config = dict(
    d_expert=32,
    activation='swiglu',
    moe_layers=[0, 1, 2, 3, 4, 5, 6, 7, 8, 9, 10, 11, 12],
    balance_loss=0.0021,
    balance_bias=True,
    head_dim=32,
    norm_place='pre',
    tie_embeddings=False,
    parallel_block=False,
    init_std_o=0.0764,
    weight_decay=0.0,
    batch_tokens=[16384, 32768, 49152],
    doc_mask=True,
)
Below are experts of layer 5 (counted from 0) of a mixture-of-experts language model. Rows are named router (the router's row for the expert), gate (a neuron's input weights, with its number), up (a neuron's input weights, with its number) and show model dimensions 0-95. Each number is 128 + 32 x the weight over its row's rms, rounded and kept within 0 to 255.
After each expert's rows: "mostly gets" lists some tokens that are sent to it at least half of the time; "comes after" lists some tokens at least twice as common just before its tokens as in all text. This comes from a sample of Wikipedia text that the model never trained on. Tokens count by the router's weight.

# expert 25
router [196 128 137 115 154 130 109 100 162 136 153 141 157 169 103  86 119 175 150 158 180 147 171 149 141 141 142 117 134 141 138 157  15  99 182 161 111 109  81 177 106 155 104  96 153 138 106 177  73 121 122 106 110 122  95 122  82 237 153 194 150  92 111 131 119 108 104 118 141 123 149 142 154 141 120 125 136 114 169 157 163 182 112 111 112 131 134  93 171 122 148 106 140 180 147 144]
gate4 [204  76 165 179 171 128 122 102  77  96 155 129  83 145 126 107 108 187 140 142 111 141 156 163 132  61 113 101 147 153 165 151 146 116  91 125  82 180 145 163  91 153 117 110 160 128 132 130 146 155 165  77 140 125  97 151 101 158 143 187 105 149 116 152 192  98 146 125 106 199  57 145 112 158  87 116 134  98 169 159 172 142 116 162 135 132 171  92 119  86 121 103  90 178 116 134]
up4 [113  85 118 101 170 157  54 108 107 120 141  90 125 102 147 138 161  85 120 115 142 127 188 113 174 128  96  76 113  98 168 152  55  77 153 140 146 164 121 136 128 158 139 195  64 180 101 101 110 110 154 134 171 129 130 148 116 149  76 174 184 139 135  94 141 153 115 148 108 156 124 147 115 100 123  58 128 137 129 168  93  96 192  98 117 115  90 118  95 120 167  95  63 128 173 122]
gate5 [168 157 104 115 155 109 111 111 169 144 127 160 160 113 168 185 138 164 144 120 143 205 160  82 112 163  79 103 140 185 107 128  59 140 133 122  89 149  94 147 127 214 129 112 161 117 139 190 122 170 135 165 148 115 127 150 136 215 149 194 128 137  86 129 100 148 108 139 144  97  89 129 126 141 124 174 156  61 175 147 133 159  91  69 115  95 135  94 124 117 118 135 132 111 149 166]
up5 [168 149  99  58  88  99 116 110 118 104 121  87 102 175 150 170  94 142 150 134 149 118 161 101 130 138 140 107 138 114 114 128 122 144 166 136  66  85 138 106 154 108 106  97 181 169  97  98  82 143 111 127  99 103  76  94 135 152 129 113 148 104 151 166 125 143  85 201 181  90 177 141 150 158 166 148  80 121 191 145 146 119  72 142 162 159 159 117 149  99 170 116 225  81 144 130]
gate6 [155 106 171 128 138 163  96 133 141 187 131 149 154 148 140  72  83 151 136 105 161 137  96 145  66 117 150 132 122 150 114 170  18  81  99  95  89 140 139 169 119 120 100 122 112 128 196 170 106 152  77 116 135 123  90 184  98 163 177 162 113 139 131  79 136 162 114 174 121 110 160 168  96 166  85 129 105  89 187 132  91 163 118 108 132 131 129 121 116 126  98 121  86 182 153 170]
up6 [122 171  89 123 102 176 123 189 151 122 147  98 166 172 120  75 169 127 132 152 150 152 173 111  82 187  86 104 143  95 100 195 109  73 133 131 169  81 185 161  79 115 118  73  82 151 162 125 116 128 172 177 107 115 126 161 149 170 163  87 148 144 112 113 135 148 135 123  57  90 140  62 103 135  87  89 134 138 136 130 166 129  98 105 136  87 112 104  84 160 126 100 132 142 154 154]
gate7 [102  98 141 103 120 157 114 106 178 181 126 176 125 197 115 177  97 186 116 146  52 102 124 122 128 143  85  96 123 153 161 125 131 146 176 142  83 151 129 143 141 158 181 132 122 193  76  87  80 184 117 155  92 171 115  72 148 137 150 129 154 131 183 130 113 117 158 135 122 128 125  98  97 145 173 111  84 125 169 102 177 138 113  93  82 108 161  90 167 135 128 101 158  87 185 153]
up7 [121 125  81 115  95 137 130  65 131 155 148 144 135 178  87 164 139 137 113 169 166  42 138  72 148 130 142 139 174 186 122  76 101 103 108 189 111 158 121 134 149 114 191  93 133 106 124 147 189 104 124  80 139 155 119  98 146 156 145 146  86 158 111 158 172 154 103  95 146  73 117  80 103 162 172 105  72 112 130  88 122 139  95 109  85 127 189 158 104 137  78 125 145 146 169 112]
gate8 [114 126 121 152 171 139 134 145 113 170 132 124 123 154 116 144  70 149 115 106  86 154 196 130 190 103 144  94 102 103 171 176 131 144 116 102 179 137 176 103 143 102  83 174 175 133 142 131 143  40 126 175 135 100 115 156  41 147 102 152 101 128 120  62  74 141 114 135 149 142 130 150 150 130 121  85 155 134 122 107 164 137 176 162 112 146 132  94 154 116 114 163 108 183 220 134]
up8 [ 90 122 147 161 128 129 137 163 157  91 139 149 118 105 190 105 139 136 187 141 111 117 119 105  60 121 152 106  62 110 154 109  82 137 175  99 121 135 155  68 158 131 128 148  49 139 193 165  88  89 102  84  88 161 100  97 145 203  86 125 157 127  91 162 102 166 133 165 121 152 137 125 131 152  95 150 126 154 141 114 121 126 106 146 145  90  55 122 113 117  68  84  90 145  81 115]
gate9 [ 71 116  86 112 107 124 141 151 116 164 194 108 131  98 117 109 137 123 127 122 123 179 118 144 128 103 138 160 133 145 107  88  74 172  93 126  88  56 126 115 137 134  43 107 164 102 111 163 141 137 149 163  90 188 153 134 116 167 117 151 157 117  91 157 162  89  51 111 164 192 161 176 128 147 131  53 139 162 170  97 168 113  65 156  94 139  95 121 132 112  99 143 128 124 135 165]
up9 [161 113 163 140  87 110  99 103 135 105  95 140 111  85 142 168  91  84 126 119  94 173 114 161 161 116  87 184  73 192 120 148  70 131 173 151  85 100 142 107 109 171 183 119 116 153 126  57 134 166 133 119 193 134 231 133 100 165 150 153 152  96 127 135 153 153  77 158 109 110 109 160  87 147 149 109 133 114 120 150 146 129 165 120 149  87 137 137 146  69 114 107 111 132 187 150]
mostly gets: "|---|---|---|---", " but", " which", " when", " that", " after"
comes after: "19", "20", ",", "ed", " |\n", "s"

# expert 12
router [233 129 113 170 133  95 118 151 121 156 151 107 139 173 132  64 181 137 106 220  51 111 148 136 136 147 115 145 153 160 107 168 136 119 157 105 132 111 115 131  41 120  52  81 130 148 105 134  94 142 124  89 145 112 159 117 158 133 119 179 105 128 134 128  66 103 122 141 197  62 105 151 112 152 136  91 125 169 137 133 133 108  94 151 128 118 124 110  99 165 142 112 122 148 126 103]
gate4 [132 128 101 111 113 128 137 178 129 137 143 163 130 148  92  39 151 181 105 168 112 172  87  89 156 189 128 105 158 151 120 147  99 100 123  90 135 163 151 141 164 106 164  74 120  80 134 159 196 100  83 147 154 135 128 197 120  39 139 140 138  99 137 117  90 143 149 161 142  80 146 158 151 125  87  90 133 163 131 135 121  90 154  63 186  80 146  89 133 144 114 110  92 121 119 120]
up4 [161  90 158 156  93 166 219 140 155 122 132 119 131 161 168 125  95 148 153 172 106  96 145 165  92 136 126 142 200 192 152 164  89 134 143 165 131 102 128 176  68 182 110 123  82  57 111 139 137 134 132 104 111 130 116 178 138  90 142 128 144 161 155  91 135 114  93  94 174 109 156 120 155  93  62 148 152 151 135 132 111 128  98 170 155 163 138 128  98 138  83 115 175 192  88 138]
gate5 [161 143  97 163 172 117 120  33 114 115 145 162 111 154 104  83 115 180 136 130 160 142 140 120 150 122 130  83 121 103 153  90 128 173 143 147 124 151 130 149 130 176  84  97 175 140 195 117 144 172 212 150 138 136 122 101 177 117 174 169 118  96 134 127 168 134 135  95 166 120 114  48 166  82 156  76  94 140 150 140 141 102  87 145 107  76 146 111  81 157 124 109 177 118 159  89]
up5 [135 185 164 108 139 141 129 133 140 139  74 162 105 144  71 162 161 179 121 105 139  78 160  98 151 138  83 104 112 136 117 173 114 169 161 141 205 176  91 122 162  99 184 171 119 129  63 145 142 133 156 151 182 194 156 143 127 103 126  96 147 156 125 122 117 161  85 117 182 125 151 127 114  74 101 134  90  90 131 145 173  89  65 103 122 121 145 104  96 147 125 134 166  62 101  96]
gate6 [186 103 149 174 160 122 145  92 130 142  95 135 129 138 130 103 100  90 152  87 136 106  87 100 111 119  91 174  45 116  90 123 137 137 134 165  79 116  66  86 106 117 151  84 118  78 115 108  99 160 119  92 100 176 191  63 184 138 163 139 138 168 104 103 152 110 118  91 128 127  78 109 138 154 152 127 160 126  93 108  96  78 148 182 142 136  99 153  45 128  85 152  97 151 138 107]
up6 [ 79 142 130 120 128  91 131 104 128 188 134 101 160 109 142 160 161  71 132 168 117 109 166 108 158 153 114  96 149 118 173 135 157 203 150  87 139 163 130 100 154 128 102 197 122  96 129 105  80 118  90 181  83 162 179 114 136 111 136 140 129 192 173 179 137 101 132 166  85 121  51  95 161 131 141  93 100 146  84  99 142 153 121  95 133 116 149 178 143  74 176 127 114  97  85  88]
gate7 [156 167 155 135  99 135 165 129 150 175 153 150 139 132 139 115 175 123 106 158 112  49  70 168  83 168 126 181 126 158  85 159 153 104 111 143  83  92 165 159 137 157  63 148 116 159 114 167 183 148  65 140  91 106 131  92 113 147 111 132 141 156 163 138 157 125  76  94 193 119 150 144 111 120 131 159  83 149 144 163 169 108  69  96 160 155 180 125 163 130  90 152  87  80 125 143]
up7 [ 72 129  93 131 132  95  93 166 149 138 174  71 150 160  83 189 128 101 139 132 140  87 134 117 116 210 155 147 131 171 119 124 135  86 134  99 191 129 159 158  93  80 177 138  95  99 151 132  51 129 153 139 180 135 125 133 120 144 132 152 112 167 147  92  72 150 142 148 106  71 102 183 155 118 126 143 150  76 144 193 110 103 129 140  60 137 125  81 154 156 130  83 157 120 143 150]
gate8 [140 125  76 179 133 100 171 121 135 124 145 115 155 137 151 128 160 121  89 179  96  66 106 136 129 128  78  77 157 135 147  89 102 140 108 171  68 107  86 165 139 118  76 140 101 151 149 107 104 131 171 110 157 143 155 114  98 115  92 119 110  99  78 133  53  98  95 142 112 107 113 150 141 152 165 232 156 119 138 133 166  52  96 185  98 156 155 129  73 108 119 109 156 102 109 154]
up8 [125 131  90 156  30  72 184 160 113  86  91 140 123 110 110 110 121 103 130  82 116  76 143 168 187 128 145  83  96 171 147  57 127 102 147 145  84 114 109  99 121 151 144 149 130 111 126 135 122  97 103 160 103 141 111  52 185 105 141 103 100 116 140 159  81 113 108 126 127 179 117 149 107 107 146 180 125 115 116 128 113  74 105 109  53  97 152 160 114 175 132  80 117 113  89 167]
gate9 [153 163  89 169 110 117 166  86 106 154 109 163 140 132 129 201 135 118  97 120 124 150  85 159 117 132 107  83 167 132 107  83 143 113 122  82 163 130 105 105  47 150 104  75 130 146  72 155 136 130 132 119 131 125 193 130  72  98  89 179 163 118 140 147 100 190 109 134 195 110 105 122  69 107 123 188 162  96 133 200 102 147 112 198  91 144 105 129 115 113 129 144 171 119 121 117]
up9 [ 68  91  81 169 134 159 119 175 124 149 138 146 162 151  83  99 148 107 134 105 109 146 144 102 189 132 107 125 161 188  90  99  74 115 120  65 117 128 181 111 187  98 135  75 126 188 123 102 135  94 126 102 195 156 122 103 136 138 143  93 178  93  65  80 189 111 178 165 163 163 122 177 120 149 154 131 107 127 121 136 120 118 154 160 148 144  98 111 173 179 118 113 136 120  85 126]
mostly gets: ".\n\n", "|", " \"", "===", " |\n\n", "|---|---|---|---"
comes after: " ", " |", "\n", " |\n", "|", "-"

# expert 19
router [ 87 154 116 113 148 125  96 139 133 150 137 103 115 136  82  73 127 149 155 145 100 165 132 116 103 167 182 143 160 116 170 198  61 108 125 126 134  88 166 120  99 122 151 106 109 134 110 139  82 108 165 126 111  27 150 139  75 139 158 141 100  65 149 173 105 124 100 160 188 139 108 139 157  86  92 181 173 122 146 152 154  95 103  78  91  73 120 105  86 120 114 114 151 173 154  84]
gate4 [106 106 126 132 153 119 115 124 175 101 104 147 150 131 116 130 144 136 112 215  72 127 107 206 128 105 128 124 180  98 150 150 153 171 140 167 125  73  84 149 127 164 124 125 146 120 136 114 153 148 148 163 212  49 171 141  78 155 138 172 128 103 183  95 141 179  64 135 106 108  79 111 127 159 178 185 128 119 111 119  66  88 183 105 105 138 130 111  95 125 120 123 151 138 124 131]
up4 [180 188 173 108 197  89 136 146 186 136 100 171 143 131 132  92 147  45 150 118 138 161 162 133  74 174 142 114 137 134  98 107 166 114 118 131 203 126 125 174 166  85 127 106 121 146  99 121 105 142 124 113 127 156 131 123 169 139 173 110 124 112  84 141 126  78 122 185 135 107 136  85 182 122 141 166 119  86 106 140 176  68 182  96 118 101 112 165 122  95 143  97 141  92  73 162]
gate5 [108 107  99 113  92 143 149 130  72 156 101 147 163 129  90 117 149 132 110 127 103 113 142 140 122 129  99  74 175 120 119 106 157 127  48 151 101 183 135 133 163 112 147  54  95 164 126 119 144 105 209 113 186 122 126 140  88 120  79  58 105 176 111 158 110 113  96 109 114 117 123 144  93 143 150 160 156 146 104 162 169 101 132 166  69 136 109 145 109 151 150  48  93 129  43 112]
up5 [167 135 129 143  90 214 135 137 158 111  94 121 166  94  70 125 148  69 132 128 120 184 139 112 164 116 116 109 196 109 122 114 138 108 137 157 115 140 119 100 205 134  99  65 171 110 174 129  88 114 141 113 110 169 113  88  88 164 119  91  81 137 145 117 168 127 117  95  99 109  85  78 103 165 144 123 107  84 123 137  85 122 137 163  95 176 137 105  78 162  50 136 147  82  91 136]
gate6 [123 149 117 137 147 172 102 109  86 165 116 133 125 122 124 169  88  66 131  84 106  78 114 104 140 126 101  86 209 144 137 114 149 116 115 166 141 126 169 137 113 162 107 133 124 138 160 127 108 108 124 159 106 175  92  97 141 104  95  81 161 167  89 131  75 131  89 128 164 105 129  70 160  78 147 113 151  58  95 131 157 102 116 122  41 133 145  73 126 156 140  55 122 104 202  98]
up6 [ 80 138 122 129 165 128 140 116 155 112 153 116 102 163  82 166 137 165 142 153 125 127 197  93 111 179 125 113 159  65 101 121 138 104 152 102 192 146 134 125 176 128 159 146  94 157 149 194 144 162 144 116 162 131  65  87 150 131 122 117 139 108  76 103 143 121 155 120 176 146 161 112 124 124 138 209 132  81 148 124 180 182 158 136 149 126 143 211 121 132 166 116  66 110 146  56]
gate7 [ 61 126  94 154 175  57 120 123 144 133 143 130 133  83  86 133 112  78 139 142 141 106  94 175 134 105 127 148 153 149 156 156  83 163 134 128 142 116 165 209  48  99 154  91 103 107  88 107 146 164 144 172 185 157 112  75  95  88 128 111 131  54 125 124 144 106 131 132 126 127 162 115 131 149 102 118 160 133 144 171 103 141 110 131 140 203 150 161 146 127 126 185  65 119 122  69]
up7 [154 156 154 198 163 171 149 125 174  99  95 167 100 144 146 125 168 140  76 109 110 190 117 213 156  86 143 172 162 145 125 134 116 131  62  77 126 135 124 119  95 157 125 169  71 157 100 163 108 126  90  96 125 104 119 172 147 155 138 127 148  66 130 169 142  99  51 108  86 152 121 111 141 173 140 171 171  89 131 149 122 126 193  99 143 157 122  74 124 106 114 152 145 126 119 135]
gate8 [153 132  76 115 133 134  89 137 158 178  53  94 134 118 153  91  77 168 208 138 125 138 116 121 154 164 134 124 115 122  90 184 107  68  69 128 124 116  95 136  72 180 171  93 164 110 104 146 129 140 122 139 100 109 183 174 125 181 109  99 146 114 130 138  82 147 112 144 119 101 150  46 130  95 121  74 133  85 151 147  82 143 128 101 121 163 129 121  80  65 143 140 178 125 139 122]
up8 [ 85 136 122 175 153  88 131 109 118 110 161 134  81 103 126  96 104 129 159 111  91 161 102 124 177 149 142 107  73 137 100 150 104 135 120 163 168  91 141 111 113 163 171 112 170 146 132 144 112 120 102 170 109  97 148  79 157 179  88 160 101  55 132 127 176  88  87 122 131  95 181 100 103 137 149 119 103 100  81 169 147  96 161  80 144 226 152 169 116  75 108 149 172 111 150  76]
gate9 [ 96 101 132  94  56 131 136 127 161 150 166 138 106 129 135 107 113 108 131 163  56 163 107  87 152 124 112 125 123 161  76 108 169 173 152 143  80  99 136 104 116  90  97 165  98 177 147 150 107 153 138  84  68  96 128  73 127 133 133 148 151 100 129 136  96 150  97 202 137 181 108 154 160 140 134 128 177 133 172  76 186 163 133  95 106  76 134 136  83  72 181  90 104 135 136 176]
up9 [103 104 134  83 156  82  89 159 104 186 163 156 169 126 120 153 154 134  92 176 167 144 121 169 123  97 126  84 142  94 162 107 108 178  81  86 142 151 130 173 208  66 137  46 128 125  99 104 132 135  89 124 106 149 108 173 149 160  80  94 100  95 129 113 150 117 143 160 142 119 130  83 124  94 153 161 120 123  74 121  83 118  93 135 132 172 107 137 162 100  71 132  96 132 118 200]
mostly gets: " is", " he", " are", " was", " be", " not"
comes after: " the", " of", ",", " a", " to", " and"

# expert 4
router [129 150 180 106 138  87  84  87 108 200 127 178  43 151 125  73 182 148 135 105 110 129  99 111 157 155 135 131 174  96 110 103  99 111 133 127 125  77 108 136 165 135  92 130 128 194 101 203  73 125  92 113 138  70  90  82 165 108 196 135 116 118 128 123 122 136 135  83 132 117  93 134 155 136  70 134 124 100 144 139 138 102 109 123 108  82 150  97 146  88  95 154 117 166 183  97]
gate4 [130 168 104 104 141 161 121 106 154 173 148 141  79 152 129 169 112 148 122 124 133 154 146 197 127 128 157 156  65 124 127 123 133  81 156 132 190 131 148 150 100 182 221 135 141 189 169 157 109 111 116 108 155 123 120  91  99 109 107 121 105  97 154 132 166 152 186 107  86 122 102 133 132 123 144 114  38  93 184 132 107  93 143 184  88 155 170 103 121  89  97 200 103 126 127 107]
up4 [ 95 154 126 108 125 136  94 114 170 127 137 114 212 128 125 164 117 122  94  92 174 136 101 131 126  86 101  78 119 179 168 183 169 158 146 114  85 122 189  70 128 151  94 151  96 158 149 136 145 161 136 189 130 104 112 159 131 118  90 128 163 128 159 139 151 156 110  85 154 177 180  91 176 140  65 176  81 189 194  91 130 122 139  67 146 123 143 129 158 105 158 148 128 122 136 104]
gate5 [141  81 128 129 100 151 107  70 110 173 165  63  59 133  83 148 113 157 155 133 164 156  88 131 131 122 139 131 124  66  73 108  99 126 116 165 136 114 154 163 140 145  80  81  93 175 161  63 147 135 106  54 121 161 107 143 167 168 128 135 145 162 169 103 134 161 179 156 157 137 139  93 165 138 125 117 147  49 124  96 171  86 138 166 171 149 156 148 113 133 117 147 107 155 166  90]
up5 [125 154 157 123 202  70 148 143 163  81 121 110  76 117 149  97  76 135 134 105 121  83 128 184 153 126  98 156 184  62 143 143 100 163  95 106 111 183 128 119  96 132 166 209 140 122 152 109 205 158  73  71  84 158 126 140 120 159 111 148 144  67 129 129 141 128 167 154 172 138 141 138 113 100  62 117 102 139  77 126 125 100  73 128 147 136 155 145 103 105 136 141 117 140 158 129]
gate6 [101 203 112 120 108  67  72 155 126 146 116 165 120  83 128 105  74 119  80 144 113 101 136 149 117 143 106  77 167 139  68  96 101 128 118 131  49  98  75 125 100 104 116 131 108 138 123 118 109 121 112 131 196 147 138 152  86 143 101 110 130 116 139 102 148 213 131  99 141 164 189 152 136 114  40  96 117 179 136 134 108 149  69 127 168 136 165  87 131  98 119 162 122 122 115  88]
up6 [109 131 161 127 220 133 141  93 111 187  86 110 135 166 187 124  78 131 134  78 135 119 145 138  99 148  91 119 168 182 134 125 172  87 118 130 132 174  72  87 112  95 160 163  88 141 117 101 149  97  78 176 142 156 102 137 157 115 165 108 180 139 176 119 102 136 115 130 139  90 132  84 166 141  91 114 140 156 116 107  97  77 139 107  70 150 119  78 106  51 149 113 110  97 147  80]
gate7 [128 154 179 174 141 113 109 156 119 160 126 184  75 118 117  71 119 103 146 176 109 107 169 134 201 115 144  71 114 123 132 139 157 120 130 179 204 110 114 132 118 119 129 125 149 130 141 132 119 183 110 144 150 118 101 115 115  81 126 119 159 163  92 140 155 197 190 166 136  65  89 124 164 116 124 136 144  54 123 146 139 129 131 116  61 130 169 104 186 141  83 168 109 122  72 176]
up7 [135 125  93 136 134 116 163 162 171 173 124  50 132 143  85 153 108 110 157 146 175 145 100  81 101  98  69  90 189 155 109  88 133 157 152 103 137 129 154 113 140  96 124 148 145 190 127  97 122 157 105 131 178  88 218 169 116 163 123 109 174 154 146 125  85 156 145  85 170 101 105 134 103 149 170 178 160 171 162 138 157 101  92 102 191 135 151 144 183 141 150 164 118 104 133 145]
gate8 [106 164 135 171  94  85 139 119 124 129 130 101  79 112 113 148 137 174 120 175 105 116 102 140 121 181  68 171 116 105 188 130 144 158 121 174 158 152  89  93 135 128 122  90 135 157 141 141 150 188 111 117 115  94 150 157 186 128 123 216 128 137  97 146  94 123 124 107  94 148  57 164 149 137 157 112  98  81 104 139 178  78 112 128  65  96 122 134 152  79 103  74 151 200 128 168]
up8 [111  93  92 113  75 131  72  65 118 130 165 123 134 116 115 139 193 114 116 160 166  75  97  96 153 235 149 150  70  96 120  74  96 104 157 106  75 142 163 105 123 142 106 138 164 108 126 124 151  97 120 115  86 135 113  89 112 140 141 149  86 146  83 117 134 151 154 135 126 111 120 181 154 131 175 176  88  81 100 145 168 139  76  85  91 123 144 154 110  93 173 167 116 101 162 110]
gate9 [135 120 174 164  89 128 119 153 151 169 129 122  73 112 179 109 149 204 111 165 127 165  90 136  82 128 136  96 157 174 156 106 100  74 112 158 149 115 175 171 124 120 161 174 159 105 150 198  96 172 107 137 144 117 138 113 106 106 135 129 139 141 153 175 105 110 165 101  90 118 146 129  73 141  87 105 117 138 106 155 119  67  70 136  62  59  82 151 155 136  95 180  98 167 114 127]
up9 [142 148 172 146 125 199 173 170 134  44 124 100 183 181  78 128 166 161 130 153 122 138 123 122 148  90 143 140 114 136 148 146  91 181 101 152 168 120 119 100  71 186 133 142 156 168 115 128 137 155  50 167 109 152  82 168 146 147 152 128 174 142 181 104  78 110  88 174 126  65 112 137 135 120 121 106 143 121  85 163  97 139 100 142 101 153 119 111 100 159 125 123 112 159 179  83]
mostly gets: " he", "|---|---|---|---", " they", " g", " she", " th"
comes after: ".", ",", " in", "|", " |\n", ".\n\n"

# expert 11
router [165 135 104 128 111 104 129 175  85 164  91 145 130 199 103 119 159 123 175 122 113 143 102 115 101 143 118 124 134 125 100 240 132  79 124 124 162 105 151 145 107  96  71 132 162 147 138  65 135 106 119 130 130 103 127 129 135 142 120 140  90 153  98 178 119 133 109 171 126 140 138 212 108 101  99 166 157 164 151  70  76  42 147 174 100 110 141  91 139 160  64 158 149 115 121 148]
gate4 [ 95 120 156 126 139 114 156 163 164 130 135 156 140 199 107 124 100 118 130 117 132 109 162 130 124 125  69 127 147 134 140 132 110 106  69 116  70 109  93  87 112 120 105  94 127 242  98  43 116 152 107 179 176  78  79  78 124 130 118 129 125 138 126 139 179 175 130 155 108  93 143 133 141 137 164 164 132 157 112 158  75  87  61 155 100 129 175 137 160 115 137  80 155 143 172 112]
up4 [ 90  92 113  82 156 150 102 170  99 128 151 110 167 106 128 165 165 133 120 119 112 120  85 110 109 167 153 106 134 124 144 182 103 182 116 172 161  63 130 186 110 173 107 157  83 126 102 167 124 155 154 178 115 133  54 178 115  99 136  90  96 122 103  70 159 149  48  67 107 133 136 118 113 123 113  59 122 130 121 108  77 121  99  91 131 125 102  98 162 153 150 139  75 158 176 126]
gate5 [111 165  93 164  76 104 146  95  94  75 121 171 128 135 106 160 100  51  71 150 139 105 135 121 117 157  90 140 120 123 133 164 131 183 138 120 119 171  94 111 110 111 106 136 148 114 105  93 141 119 136 113 141  78  88  89 116 123 168 127 132 120 103 155 141 127 131 149 159 195  98 190 181 152 208 160 122 144 238 109 187 101 127 158 132 161  92 106 116 138 135 151 184 111 100 134]
up5 [136  68  93 209 169 174 182 100  75  99 111  91 124 121 180 114 111 110 171  93 122  92 131 126  77 138 135 132 115  78 102 143  98  75 108 150 151 106 120 153 156 208 128  99 151 179 134 105  86 124 150 115  63 103 120 146  91 146  87 155  92 140 147 145 127  90 118 164 150 144 161 134 142 181 134  77 156 109 167 129 114 212 115 139 110 187 161 140 114 154 155 115 152 120 127 129]
gate6 [ 89 216  88 117 115 125  82 157 131 121  99 110 114 192 150  90 129  76 127 166  95 121 150 125 165 136  90  64 107 173 134 113 123 145 121 124 142 108 112 102 104 172 117 116 154 149 128 107 126  91 116 150 198 124 193 149 129 113  82 162 106  92 166 145 165  70 112 134  99 170 118 217 151 126 133 158  79 122 156 129  84 146  86 140 169  68 150  70 148 127 133 134  84 128 112 119]
up6 [197  88 114 121 122  82 122  93 164 115 132  84 129 129 115  77  99 113 128 102 118 113  91 139 183  81 123 153 124 157 131 111  63 192 135 146 137 166 104  54 145 133 193 125 108 141 163 160  92 178 119  76 136 136 151 155 122  65 165 113 142 147 128 116 144 117 115 107  97 104 174 124 115  64 157  86 106 121 133 161 112 192 148  78 142 130  99 189 144 139 172 126 174 181 106 105]
gate7 [135 188 158 153  78 139 126  98 123 141 101 145 151 124 161 145 133 126 100 140 100  71 110 144 105 144 169 105 103 185 105 119 110 110 133 148 158 117 137 159  90 123 144 169 160 151 241  71 137 106 138 111 107 114 127 132 132  89 139 174 185 129  40 189 149 121 110 194  77 180  82 161 107 127 152 113 127 158 181  98 159 142  76 126  86 137 112  99 126 156  84 131 128 118 122 124]
up7 [158 154  81 123 122 104 152 113 153 148 161 143 120 116 150 126 132 101 106 145 146  68 149 121 115 135 141  45 166 134  79 148 153 107 132 159 127 157 155 149 162 151  89 160 134 117 135 163  90 111 174 132  96 145 135 166 108 123 155 144 136 139 106  56  98 138 172  74 172 201 132 180 137 118  68 184 143 155 119 177 166 168  39 108 113 129 109 127 178 188 107 151 107 135 184 117]
gate8 [183 133 168 141  95 139 133 148 105 127 124 100 130 140  81 128 161 130 197 133 118 115 157 144 143 205  79 130 103 162 205 202 133  74 144 117  74 117 163 135 128 145  99 123 115 108 133 103  99 169 126 106 159 122 128 123 117 129  56 145 167 111 149 138 139 113 156 176 108 113 104 194 141 164 141 136 137 104  68  81 176 110 171 154 118  79  84 156  84 117  77  99  94  75 132 110]
up8 [183 176 107 135 151 164 116 132 120 123 162 164  90 132 172 112  89 161 133  56  76  89  91 172 154  86  99 126 129 111 134 132 122 100  56 158 140  85  99 120 136 137 145  82 108 175  90 135 152 137  98 102  99 161 151 153 135 127  60 185 121 183 114  91 169 127 128 161 136 107 147 187 165 131 105 141 193 158 139 129  95 169 166 102 139 116 151  56 146  84 144 157 135 169 105 141]
gate9 [114 101 120 105  96  74  89 119 132 112  82 123 148 139 121 112 166 144 209 155 124 155 119  64 182  86 162  93 118 128 122 194 115 155 118 117 118 139 150 165 176 135  97 144 162 157 173 150 145 121 142 102 135 112  90 183 174  91  99 177  91 124 118 161 171 152 112 143 173 128 119 131 115 176  94 113 163 137 187  80 107 166 174 149 188 144 103  97 117 142  55 106 165 130  80 141]
up9 [144 100 131 124 194 141 109 130 133  96 171 133 120 147  91 145 106 124 109  91 108 141 135  94 195 124 118  48 140 114 135 126 130 186 109 104 217  73 157  92 106 123 171 146 140  88 118 130 166 181 188 162  87 159  74 140 116 123 129 120 194 103  62 126 122 148  99 137 115 147 111 126 195 152 132  70 157 112 122 106 109 110  95  93 113 135 136 140 127  83  53 153 103 142 154 105]
mostly gets: " m", " l", " pl", " pr", " tr", " s"
comes after: "-", " f", " the", " F", " G", " c"